Weights of a small mixture-of-experts language model, trained from scratch on English Wikipedia.
Size: 10 layers, vocabulary 22156.
Below are experts of layer 4 (counted from 0) of a mixture-of-experts language model. Rows are named down (a neuron's output weights, with its number) and show model dimensions 128-255. Each number is 500 + 40 x the weight over its row's rms, rounded and kept within 0 to 999. Numbers have three digits each.
Before each expert's rows: "raises" lists some tokens whose logits its average output raises strongly, later layers aside. This comes from a sample of Wikipedia text that the model never trained on.

# expert 1
raises: "1", "2", "6", "4", "9", "5"
down1:428486513524482567487468579534460481442458490498447469512532523363460534499522587536498507480498514422495521488449452433507484514508519495441424448575596523511540506479490522563479611514456517464495564501486509573523544512504473492475495511457485474509532564518480505444532444495540546476539484544480494427507549460456464532485460485494481421438464556567535524497501453527459538527505
down2:494465495466492500502561498496484388497515425482463482525484476524513479447534434472507602465459489458473548515492505502549523411470388524528468500509519473437462532502499422477439535441576497516479474520435477479429487509461508397482442492515567502566510460562489456462480493572463477450525522564529448462461518440434426515488508506483468520500484454528486510453495518481519425510549
down3:459530511480474480470483457514486463481533523403533547470534484507512460494498556465550489510499493543494462568550539493387481547465474612474497514479528539538405567481483488494454452545558464562541569469484449451471526549487506445457526460527462465430443464499521617496487518507506511444552520524507467469519557587587462473534499493494563462579483537532440541482531568513497511521465
down4:481549458488504476605553464493509544490498543506528599458533534465456439548506545499512523577477499464473462512511437483499450503499516528474487490483497513500558514486482532548503553504450518489446482455487453607521513542514472499509481482456553417540411477439484556568474469532491471471487610504471516510450527468527526484514486597463535442450537422476510513596473436504532500497489
down5:524512569377463529501461500494466599467559516537452566546488454437445456551492575449505478533566529520450443477534519436489504524481536492470529562544607483479533446502494563538569522467525470497549508471526455469479495511497467455471445446451503461497528487436469532484504445479517541454518484458536479481580474532488475515478495542517520497545468465539545445502520498546490487513432
down6:444481421427538486524524530550560630526572471460522493558467489505433537575434485474502526521575571441481522471528525489577495519485553419532503532527526445460482447477522498502530474531451494472570589480498457481565492550555505500485521512531588487489446537465564537541481493439561489482478425532402600475540491492500541516443512478505495494478499504523507514449562499468462551530551
down7:521495571465523497491509400504524484437451457527494514522489458550507470511435535443476553519496487525425528516551471580461440423468511449493493467501475506477523575476519467470501564444469454495534525499475543535453454536531532518483466483500462455502501444511430518416503510494486523482435543431524562431534558606442565482489526488451420564569442489551550540472374488524468523464525
down8:557521511503550458514468491556526434516592451453485502508482446437461521565488423473401532485542467507494586453479486434520510415521467460487563529558549508499556523445471475515570537520510498448474475547539493473494529505537490447495576479495465523579472434538454538512485538442487401572543536531451497536521509511527426533419488481521515538529478569490550516455491478434510546516484
down9:449496466476485513482441517467485478536480456594410460513498521494483446518583437521552545522549464472504578437486478460529532524489547554461535537595493468459482478531545403477528507559481526463527484470437492538494556512496489574503476474502570515417457470432548511515451474488455474487472504483537487490485485516545469536516515538512491545494484413452511465497478452488576509455551

# expert 21
raises: ",", " (", " as", ".", ";"
down0:593495483376472500523570528503499453449533520526534476429492524480535499481472514483602501560529492509537473497493480519500448443459468570561522478462572537494541478513500462483528483483487536547476511469536424574539567485506535525514527459455441496481410554476548388525496482501560457459557544556478421517527473491466433520459469514539591471464483471548509496488489506470459486603488
down1:450430500470457566471456487488583545455486562513565467559498480445559459498508535506561519517535472430540499481492541530478537490591525462495432396476479506417499529532542505525460455487525493546542546500465470554471487518477459430494424459497471508534543497506569466509527491480451465529510553517445523465493564529525554495522488525525454500508528509493527491502573481463486481497567
down2:473468523502470471579568489526544400551504481481491500485498537516499524536457462490488484512432432508506552467493489496464505527529453570581467511447496449510540537542493492508526490471531468490515497523429478518515496486571487469528442460416547519527454455539562426483532498538551474490530522446491464543564484509513499476540498592534579550507455473529547540455544482411505531577536
down3:496456538500549442459526494510507504481444538485464457583484489409492484440429479481475509513520528527491546489524482498524533488499528505486453414488508566474479515464494473605480508433411476482505522536469418525437456504444451483463502518553466545523517519469446540497571520588488563462487546478563545551527539523494512469555491535523500495514481590501513574447517491525525476526582
down4:500436500475515549513494466529430511461510442518481445570552526519526446528449403568516498468543523469488524503436505509575543526555494512521503419483492494438509487523485431513483418533417442483518563503506454444476515507532531456523448506558438455515497485501414487455545524467443483503513451536445524530486562568495511491505530480559554499456464537527567490506556535471516508473556
down5:537500486521500483533504485533445555510485458436555482488480499522476544547462503481564509523478464528437549477528489469434502567542519560477450510505538515495467464486543501493481556502536545472534496463520474457543513497453537471531501479510505529516486511470519566432522524464455499477522562509544479528525489504510549454535494414548502451541492608491518514492535513557506497441468
down6:553580499481547463451512467470564508441496465528483443548442465474495476466517494555449563521485541489531508523447563512514525535496468499499453472486502541531515441435440468483515455490500468538494432457470474482511527531497446489512522457542584507430479439500510517526555524557497543501478515514494528465515477543526499459451504525524472518548486459509511382526471463480495437502457
down7:498504460485530488497510468552538466448488479467501534476517512514573493460514483474537591458503461477566484471538477483499537465445448487468541503432503495478509393554481526523492514504522456529535454580489507496559501574507464506526453510491527462531528505476548459510546464519565506493451537488505439517456467475450473533496519571476541543560452444498490488458479386476476485486478
down8:453510506435487510467492465474524475427477523561496520489516473601448536486481523524510499540526498506434507445547519510435477478505488575520458534443593494509502482547504489482396545496497529438514496545506526496522511516483456442519488445479485444448474530545449603508463503522485446542512467413540457573461488546500502512494562474517449479528490600529446485508459515539514544497515

# expert 7
raises: "\n", "==", "===", "-", "====", "|"
down1:518478506516488482485535518482589541558480511518487488558500444441491470536493457443443544485536577474468542501519490503462478400557522448489510595510441482543545573537483493531497493517500523493450529537418529495480505475486491448521550543485419432533406450517525474549433508433563494492476505496533450457483489537546518498483525505533489542515483490486542539433529438484507421557530
down2:488440488472488511538452512466525523509461476515515501542520567534492429509531562503551545495505480497500520447546427498522481550511459493572556540488541483440477486504521536630480486471509515570485470558505490471431564485502448551448536406448499468474502425440559511538508489517541456464410469472450466520465511504587548558557494496514523491592572464448489558510447537534481487490432
down3:491457497504487472534503523528482530485530492543590574555493504542538534499502495513534487533497548552459536530514498526461479495418562498515493508514452493464479537495473505465472491502514508469492415499514480510438467479405559487473514482425543462432418465446540479552543479543519505514550565500533517489495516478529541476548508421459447409490490515539480481515514552461564501442525
down4:491499553497465527497461472492560467488468491522509525496446499561498464596506424463512519478508444479475472458559459515495541447509461477421482489480503546532544492515479531539507476503507442468522521464455487460529504473495503494554491509522516551545444478512500477515488510510524502491566510463449557535431548518550503467544572461531476444550641515526528484535504575539444454511456
down5:505573451499437469535561470470529494527546504506546525458447534495481479541480526542545550552440568545528480453468444450467451472571474451523525453517521516507511493493504487452498458473383491523544480462523512492499474416552455536512580513495512502530467552493540494527376532498515513507494549496508460536436447459453399546531484487452466550498564470481470458514488542495480469574495
down6:528507525472540494528540517504453530547470473533446540475490500483516508478502567497524509498541541566476506433518481509513491492483569508503455492548467556473509510458454457472506541514482484459509524511475521533491503479432532452571521498500460550510568510580543551430517443516463531435485525530553572596476501532533476538466517421481508447514520462527456497534536536533528476451417
down7:553532464519540577467466470429453505499486530495534513526507481560466471429558505544564508488547491477477447529584477494543549485514461484544503447473495512509554502546569464464533490511436493494533514514502461512486473515459516514438477472472459578525570527506485553519463559540523554487490455522460512520514523502452423504571419457510470538493505432527506601433472542470504465446495
down8:524515485542501475503522454457477526495428631410460431466501463464499472417485485487540530425511580433526483560538474471537492464451509451503458473467474517583463460484514554510500466531512503488516488528495501539579541527489513570500531433433480521518536419442578477538547418472518585472520496496519519454482413495498425526503438524529534476524456463566447483534424521496481437513467
down9:460563479548481543475447543457424594480540527549561480518499530455517487473421465547410538480455474483470511515494548550483516539462482419569599469517445427509481553545527456467569452491511458477486556471451453460492565507492504494488471506457413563495510499553518520508587510472439476522546540531474470475507423448507504477509502580533492502526465464416497464478549473491562496479563

# expert 2
raises: ",", "-", " and"
down0:527537578534482496514453581536443497455483490468584544493477541472471448526457463436484516483473451597513529497569461488502582491430512497468478480432441472533440461550489504451543520524507467477551495486539563488521449543565517516518486479495567472548511504486461563507455492502518530523516474518533550505465474440558491445521481473520472450500446512455549512515477443525503493512484
down1:468462519467522514516540485534456429454489513532502510542521549563519385585516526496507505463497502521518604535525470458487468509463510490516418547486485569499486470576518439522438505512501435426582503539444465536507517509536513507483484468570448502532543475485465478492491528529463523513530533537434530540547509558525550421549496481499466483495436551497479534491529478505554493502470
down2:462545442574588467479538489492481518548582518531477527472476501527496535511496473537499449475461557455492516515480533471479443504450515565530544562466456493516540480553521496472508437502455575529512497482453436484506486522510507503492525537467541468463487528576536446504496533522552571475519427473435470507563490520437420566475461540477471559539480478532480435484525509519467482553537
down3:548603520497485490540417484533486466449487413452519449526498491566511554439472503515536523520503517543465464529543538499479464515475485448497528496540578580526500465449488506539411499563574517462422378456507529435448503498473495545497443530518515539451482497468490602437498495507479557451458521495485489486550547535500487539551480515532580501476550491414492617476416465424546487538545
down4:489495456453480515539548484511485438469523517522462572502507474495471540540483504497595500428513472463489570473491493468550513577510504470442433483476514534423462551590568459448449471554432535586489479534443541417392488514431554481475494493548481496559491560516568454403537462533483518516527466464501512468485501561472527478430527599456461548509467487537404514431535550501619544556498
down5:548509440512486480574534507501459476478518496504474508474492508465531518451607523504486489464471541520560501514516523487434483531494483487500529439513555524576459490483454535409549518525458516540498516510532448525513455547504545503520453592452526463439516473512469493516544509521508549474541455488502511485469501557548435466442520496478527527518498486501475508508531440484534534556493
down6:489390478484538469493526530476498516389520558513555467535553491504550546502573525503474446490497536506482454550519543492492454546465507504548498437522508454455528544545479486495470411519450494508457449563506507506500475427427457481455542541528522479540503486547502512519526483548448540531538455494569598475483599546473499473437500472575473523537534460455518531568593512514515479526532
down7:524517526432406549473472512559497519460574580516464553504501530474558592546499531537459521520454570508575473526551523468542493457505563523555517465549557474477511517528487469502521542466473429533475485569442467490406486509575433423531412453494465534483430534485503567548492518534552446505536531532561486501445536462536520564457486488494535513534566529442526548534494505492434497472504
down8:467462469427492484513497481490500488500517539507491523526468496382473432580508507506554465543566468519495551446491426526472493469517480585459541482549420515534484539491501474540545491495478536523475518548425519505528455520501547480495414517561469515580510443460460553485506512553500461587521499449518557511524462475523509466459500503507447534518505443471496499583507500549560539455571

# expert 11
raises: " the", " a", " an"
down1:548500470521468462540558508475369583474469441400502495485510484508432530443464469456428598545498421576455487441511429498474490553457491478539528474507487557462494516453525524461534518492518526487485497416524504495454513493457475551511505385548508505455520485540504614531531487458458528479494543483504487483461478549437504544538512461506441458512531522495466513497459461488486455515519
down2:573495460484467547551419423494468500508550565532509528485502556509475575529502553505515469500534533531532448594469533567483547529516493518492516458532515437450522526490504491452495518481536464483423491461500552479526497478538525559431493482556525482535539497473509494455465504470479538479558508581462516503521487492477512477524546484478544476491492522484526513518525539498500576464456
down3:499491525531460485510519539478577513513480480436430500578404576486473504460511431456448461524538510503498463505453585400462544488540485522442531477543532470498510491482568468517499402470486459461501508495471469542479494506535480508479585517444488518496440548509488452544528608512499489456421518524487425453515499530421508557525454539452438551510549469470590433491460500566488501571477
down4:488448537443606550487493465498536431504512534516539526521399535511572410512505464525519480483513545429494486531505481546486441478550449519501472505452525514509482532584532483512500551529407503410482572485421512478542517473462542482555543486515499530580461535489471448481517468562484558464527514525500563475556493441488502469513508477504532500508492532474484461467521420462463447497507
down5:524461555542499525542469489495516550504492466443563507462428474497442473531470565495490444527548446522456488483570572514417477507466563552512500635570524515557518528494534550489548518543571523530521503520493530491456526559521484464486501488501490414490464462489509653482432502447494504446495505490465568470607536409537490449482497488499436492539541480529481403521471546483487509478494
down6:505476547537540394532557477499504488514486460437450475530466471436451462487529530512460519453473526526524489528493500416482465513510534516519552547558544490537499460511396508509511533523481530530513505452526551513442470433545510524421538510475510487500379388549480520506477549445565464515447446428534443495511516515474502545502446516514456583458500504507549470474486528534468516532480
down7:476506497494502539512482442470506534493511513463519440544511448522560497464510477484508512410467529480459493540441536522456517576487517484559481501464499555464470527467525537487453457578441494496511538550468449490496503466480453511452473496574516479501566510486465512507450425503446527562506535516419552460508536426476532495447512478513465459462504532522476543538493451514551464498542
down8:540498500536527475455484492512569507564542474494470490495521569478555508499526487475540546514502472475483488480483483458400501508482443480501434477469517544462477497581426455487473565453489557529488502485577518497453499525479542552492463528457490442600446439488515485548497490465469500501474494508500494480504536462482528504500460491481383456437499477511448419489566492435440510487480
down9:555533496537467481508516480493476527500547488505484544493483471473408544538488499467371492482554510482537523492530522492515512522523440511537506461561465436551566480579480541494545500516503516531470520469553483475534555496434518464494516516469499535484457454558527440519436530507496467485500491509523465556474438517493509483445532442519504554557500545461545523581552555440424476499464

# expert 14
raises: "4", "6", "3", "5", "7", "8"
down1:420523600501470567481431552531496520502525487514469443469577482455526425471437559504514456489487513581540483486507444488450512525512499528537561430547552458495390468436450503610509486495496509564514517495548551525483519498508572495503446510536489499562504515447499458504534477509517514423463492486494496540531552530447496513500449505486512564500506428506467452469493508506436478462440
down2:496573484475494500500506470537549510476460504467481515513499434546559489470486536570505523469458497522517511474486458513515500473462524450411422486522460482515478495465477511499505575475517572468524536540475439460510507502482441605483508496483547520549443527505519474566496370485467500534501528500582493479454423509489534489475504467477603473520490480452475487492444574527451432513551
down3:483485499505550530574486537444471499448423466524526518491468456522470497513495474500497503480476595523524514468516494554430497576594484555548564461547446513414514502538496410507472418620485495555514573454499515524516461479520483501512569510467497511536503567503534508449453532519498485522543527456529407491542540527473520469507462494447472482464475463466423446466443465573467455514499
down4:524547541551564488478461427533495539578485460543502512483488428511555493472523485520503537544546567544510542519466515524500455450494452493493509490552471484565451540484489466487509543471542503471478384494484542504526574457409585516525519504422495550517512519518541471471548479508553490557519455530631544561525571469507480559491479527519566548408464516467557563464538581487502449498549
down5:535475444531434496485514570499471485535552532399518464600435597494535484468451513548520467508555555500496426445535524495475522581524534543572483440497545485510428463480519479456487466550533499455508552510517402460485529484466510502497517511555534476496385544536586597460443466443472498494510555487485494557473465480524463527490523442473517511549479511453514535594475457544490485492535
down6:467433521449521528484507499436502515555481459534492471547492442471532439463434508469512490507519494498459487438498504502538541526532569457518520534483511442578508510420504458574560461529456494511566546422497435494450509443462442526533554525492403493484484521493536465567480509462481496569506561508546518494579474575497533448495545583467511489468509474428511526499494470490539514501545
down7:485519500437456501560436454486549495528540503509493457529524483504496436446482516508545462523558474486493569462489487517480521488468478572539571461476483540468481491450539416533516447544444464487502540498555489520426607479512546477541527524485494516549507410485454485509546527573439488527439450474476460425445498518457510509499495512530498504461489441469484501574496463498541481492515
down8:504534419505501568552481571530499501514478504475521492514564530537477475491527532501498523456589524527554422458527617516498455447533481521504446497431576560479456496451510542523521520546534546505497506507431475507543514522465505501534447506575488469488489464541539553561506488478461488495483542530458442544476495479449482480438491502483520481559555548517560540523436529484487510511487
down9:474500581468500510498512429492489550521504550521476510511468444443496454442513475478503503491524482495496552511513462526583491406493550481535575492513459480540522523508508563459519570410402451546478379561522521495492511545515491515481499492501488530473650464525466497502529550526520469515460484503560485536450514534558509421534516520415464556464522497564511510445518477456478430537573

# expert 6
raises: "-", "\n", " ", "\"", " |", " in"
down1:494545504553558465466529517559512447523471504524476452500580556515502494512461439497511506433513482521446444450540459472520470431577469446446540493484508459521577515519494443466477558475529525532465565476511489524476484548468483532532525467507490488463495472510586421515553478535496491483504494539535505538453531477608452514523466515495530534511475514519464459539533452522526458343443
down2:500512537502479464549523508439531498446459464562537609459500529496482511572495496524538576430469460482507482472528463449476489506498429450460508488535541513548436526578601495518458513527475509574481483475397527560546484521488425468460512477539488475523491513521419562529553523470546418501458578468472468489506569507502496466524511530483472560483471507498504461464483483425479463497496
down3:529472506470406464513472520536535503542463532523517511499465487487454491474482543509512526499483472465523592494438524569494559477494481480422429488509490481468458526499593510475533521499446515471464539526517460455522497528519473572456484508419522499493494487488525437523541489508546504518533529435502482449547430481495507519590482461440503491552509546569543456436472509461489475467478
down4:436432483473505490436530485516500455443462458496497423454504472503491496482490574415508474543498412544508493479544456501458564452551487405530508469493361476451554485485514506436495506502497521539532475553447443528501502483478464483494470454527407506491546502477502509458522507524433501470507480521435445548553537585491490497496461501491437544510496510526469474466501484527526461482527
down5:463525467448551470491493544484527554508433555448498549455485510523577470538484503523534502483532457554492518493498472451557573515451543514512577510566508502491494529469481563494536516471560495503457475501450486537465519531507608477538443516483496537503515542499502575532502473485482456500534484512474474524527427539531502516461439528549465510496465431569478478418470480483470489492535
down6:507602512524450494567417554507422504540496511543509525432471499496557512500419429426562508487430427485452458480531555431475518434493526473499526405527496440509456503499507576514511548542479550441506564553507526513492496490511477480534475518443501456523442500496510473490547496424466545476512496536517457487482539471549448417496448528515551538490505489523517428478498459472465498634531
down7:504461555543531469493453487557468443527475541518519517416548518450482512509507489442447481501551475471496525514532431486473478535509566532496465475517512483454509489534476495554509441498529529511498486452441550471445548547520546478550464530498524504532490503443519500525542428544458549580460460493545526476480534489479454553465513473541521503432453578423469471512530441459406523522437
down8:504480552421407542513498451548476512498554493525530461502482499496449508540466501524501517508517509573520490454456515536478554511486479489525568544468536464397532478518522515479560443482594523460516509491584509450477488521500486455390491453487557532492488554449496512502548487491545475433508492536426562519484541504564486487528496486465492516431550530483449507452501499487512438474513
down9:492506533560472536513540567467479467519493576563454512542533438526498496452591520547495436480531482458551453519495471511542506485478579560516550528433425506556500507451457458433519489534467451475459477477502508488537479516481508534495516539506442552500505537495520583529480502539470537456475544512586526537383561502437490472463539424522446521450530494504537564553575524491537502568516

# expert 22
raises: " the", " ", " a"
down1:479522554506510548494458462418450508453454561514482468524402474419469522515582395483445455499472526501475501542468530611520468479493448519470519484537481485481435527520454575483446411495431418515437472500512559499503481512553468515458494519533527489451487515475463467575485462575484429506454539506503488458483541555572527469460545480404491490585467412468472516498497547567533430465501
down2:505492539500526482514618503507560522579510459511475508525567527464447493524548513501527516516436521480532515537416514464483528469527525553478446499483504494553537503502548543457458482450488500496504557517499509561525497492533483484470495524461544481422494500474527485496497417459491585547527536554491492440522507549567444423379493490489457472491483470553466501495459593516537524526476
down3:537463457500518545495492457469430525386510568451486505521482514494527513500459467494461492487480454499473471527456506506463484502486518433453557454441462567530502547502422477474474480514505473442476514464511484485513573549437535531458550559597495550514447510554487513517513557452485462470528514488502495491431454516473531529531498488478431522483467444527511455557546449531370488470476
down4:466453530499492499514493492491499551477485503570554507579526445499526501484473481479530548500435510498465545487576590501562530456411466468467458479464540476460526504513503484454468475491499493451534454505414485473475481578431470535506515507543518466549418472466497502499590476540471531502445553514553548541498490496539483481495492515475518556494436517514411531419556468481480473529585
down5:513537466516432501471437498524472452516527564457503551494517452521523586543522458500531476446609466499440488514475502470526444568552531567507454482450504491421508460460461462497521472504469477447542417490506457491562532411505525538502432480471536533524496510465493521524500452539547491455511450515534539416459580445503521567517528526521455456478507548553543562511506471508394448429486
down6:458474456549471517456502563550410511427518515489476464526461500473497477439482445472495515523491510403479496556492542459468481479546490468515507461441509457546506497586484439464543473509500432536523534520442421482481496571455499490559546504498499580518497605473547523593450549442514569503472539504504478532437459537489495531533514566473510470507494464462512467499528466441497561562538
down7:533509495482471491492484493499483487537540475495486495574532505525491552539480489488548496456531441480519522525473526481520476486500468587479513493508519515521552531543517498472470532509510530545473587506450534559483547519550472464519540514502503496555452541566514477518529491437468457528542533437472609534556521521584493482465548451560505494518529570488529480478556553525493529470546
down8:499531476542542476541544532410463502546468496504500541524512498505447603531509416461436489520451431491439521462513549463420522542482457448548523529441441471466447512445605531450487494478593537537418489495487529415461492469472449518550524464448495459516463558577585424503588540515497481452483580579505567482475503522530542518508494468474477466432588498466473519437525560494436512515495
down9:485450483509508550459452475501491478506513533479546422534435455506509466493494526426527452563489451437486538521538582512449491539486531530485439462557392498468471575512509498477529544573455483458432568534463558469579483443484608439470492511539494477538481555548496546474488445516467539475522529483490531514482486525466469414459491503538528526430489521469505524537442448557564509461399

# expert 18
raises: " and", " in", ",", " to", " the"
down0:461501510466531501470463501506533464539499484499457514521487485459488523521485456573469473434530418485455598468467452465509508514526478494447522522534495441521551505504494392563511520469511505475480558510422513546513532462494510454510581460495490497531496509512541485486520504472533508512549442524460461573491516466513505475482478507531519564488498529451623454454476488423474505534489
down1:542487499456518450542524450425583464496483520503512473561545490484580466567439494483520515505527517453508549482486473499473471492514528450512470486519483472452504492476524429507434482464405548517504545502472495462507502495523478471494491454520463500472506470463548443516597429493483517493539532563512557536496483560533475559509500526605529516475523475514504506446520551552534558566540
down2:497585517533506534445462544471459448490517479520592454446513450470515420529539509533480487506498520518421538560486498468574519436480500544560529494578483534564513551485466543471473482535422525457553607440484499530459506427525475419516438525515437576437519502547487507500484467511481535525478474522498457457466529535543573478513535507552502510509452505495509512450538543492503453479540
down3:519537462541455498525498607496502464502482517569497514430488524519493489475512466517484525505502493553517495533482505510478514483516494529516455467434530509464502477491485494412482460425486503454444429474522452497483513508430510459517494481531528492493488484512455447472551482561473550587517525517567528483483514525463541511545500509471476521484516443495436490548508552501483494496509
down4:482524470526529515462506501553496513462480540446519541530525509557518489473444536480500463560513554456480442587487510568510478484556533447447514522491490451545479501535496405501507429533550537483503495508495507446510508530523534609509497537458480545456529476527480547481428525552449489519546539518486528415482489529547490441545513517525534530520496452487482444535527474410503507570536
down5:446502474480456481462448456526521505569519449487504487523532545514573496484502430484498509442529498452507474494480488488468488529496489415519532518522482484461522468469488476532558494518487489505479439472513513528446473501468537504502504463538498520472460473532580436557473509458512562528540549560489487540485503552495485476388524536517546527502536460521483404486527511431544524503566
down6:539511506533450464558501523486568458523524456573560492498504620510557468486428543559486543462508477455558528537462554440440565441515414487553517460520482457546520553594570478526490526554527455489494536483527470471495512477552500503476537479558443514422508439506494441503518528529526499488482504501522484553460510541460529497547559490438478447528443555557536540501562502522403499478554
down7:485423488473519459516485523450553540515490506516531434553510466508482483532481492522500465469524427439447568465511482488477454471487495455513464491487504463461492520544506524582422471485489472459574517553507485477461508491556463409508532487512512522504535513569490481506475576480533506517446498394469420513591486496459510464483516495490464523458485617560543459517465506460459488589507
down8:489522509505535483524494572538411480417543442460551527473501507483493437437464481474495466535487441566453456505540492478498473528519500527549485487524538493454470480555521554511516527430540559508503523524536494475491523508469515470484462509505521527505480526513456538494526507510483558492520431428470457452441468501515531480540551475470487471492524545520482609432467542519498479546448

# expert 16
raises: "-", ",", "'"
down0:572529515581495469470518493544512566483497517500491445530455489487521470443544561501505436482507512485484503531559589562581474502472582549491547473476541505563504459456445482511535567532516521483528512497511552556501454487511490484409553505437496472477508422604442496573534530521513515487512492411507477438490443463540476466501577511482446587476508486516507586551550537490515516518438
down1:556475536520544491411488493496503480567468461542485515541459530477498509431538463525508527480502468555505433511461555481464596552541535472451503526535509486461510493510532504497493495494459550440506515539528526533500517522435514487505515478541521585482510537455530576458520476565451507506501473537447513507530479447539483459547514519516449549442430391500468455480484522510478512440469
down2:466422461552503584472497478563514499466463511467501527500521450504454495481544467497481517524502486420471515572497482509500486456560542490479561545461496481505498494505486423555520495471480520571476461504486531479540489550476463527549523467438441470564530499520546512518536533500472483539500535453515500524515512536494460538540476536539530558605494464530495429551530552509481495514502
down3:482449441560448531541553518474556516467494457474531385464511516501480454455455428476491547475445535511541501537527485577516507415549553487549512447511521542457506525504497447469374440500497512565504500563506466428480485476559549510598499524519472484575520526521419447484462527494537484611535513445565495445506502524460468521477467480509530519507463469501542479480572536606580453500487
down4:517562589569475479458501475472508483492504503536438573454521523538482544620488513504472472463535463554548503477520488454523443573501509545554522543434479469489473469504480458536508491501440515500531483467492518550536469450499476466573550550481523477483524484552517490583497431447560548491548490565574476519515464469482560573490575499547496480464520487491490535518525509532485493558457
down5:452521484488494524447433498516516547500537506441448533586492426428475526518545476548554537515479547518550521473518444514556406511450524485476510530481492513547513466488523507459458472601455563586505575473499539517441594415445508611470500492536481479543476439471490505578507562492498486526494514526561510442452552544561457502463470472544411476525485465505536464453467475479493487559527
down6:473567438417469501395453460544482514453601465493558512503457496597476485572472560480533548599530444524539527461584533481505479450518500444539479446545488467419455538527447528468478454526574515463522544551485445555449502532460457424438428477510463449478478488471506502447569464471500554463501497546462423556520464438548461485473504502431459459481450503409473472508509472501467489454514
down7:491612461491425440488548515516441523508494428495503540482511536490434532580456558392494448551508482554510499466539583501497444506507552403506502534484486510552473510501600522565513455557532596503515463461507505510416474534459496513419487447590477530461462443450500520581479521452544523494476561554443511503478506478547503497458440456595521497500571566467452496538504547516513507470436
down8:552541536518480468496484509440428576470479505501555478532469488496482523532541554564475470515511528594491464490507449497490463477510592554488481500462519486525533476461486518435477411542516527513545442470547509484524488505460472557472499457513508519479441524509490569522477536536439486477528493514525558489576525507555541492482469477537494449461538578464481559466526498526487471522494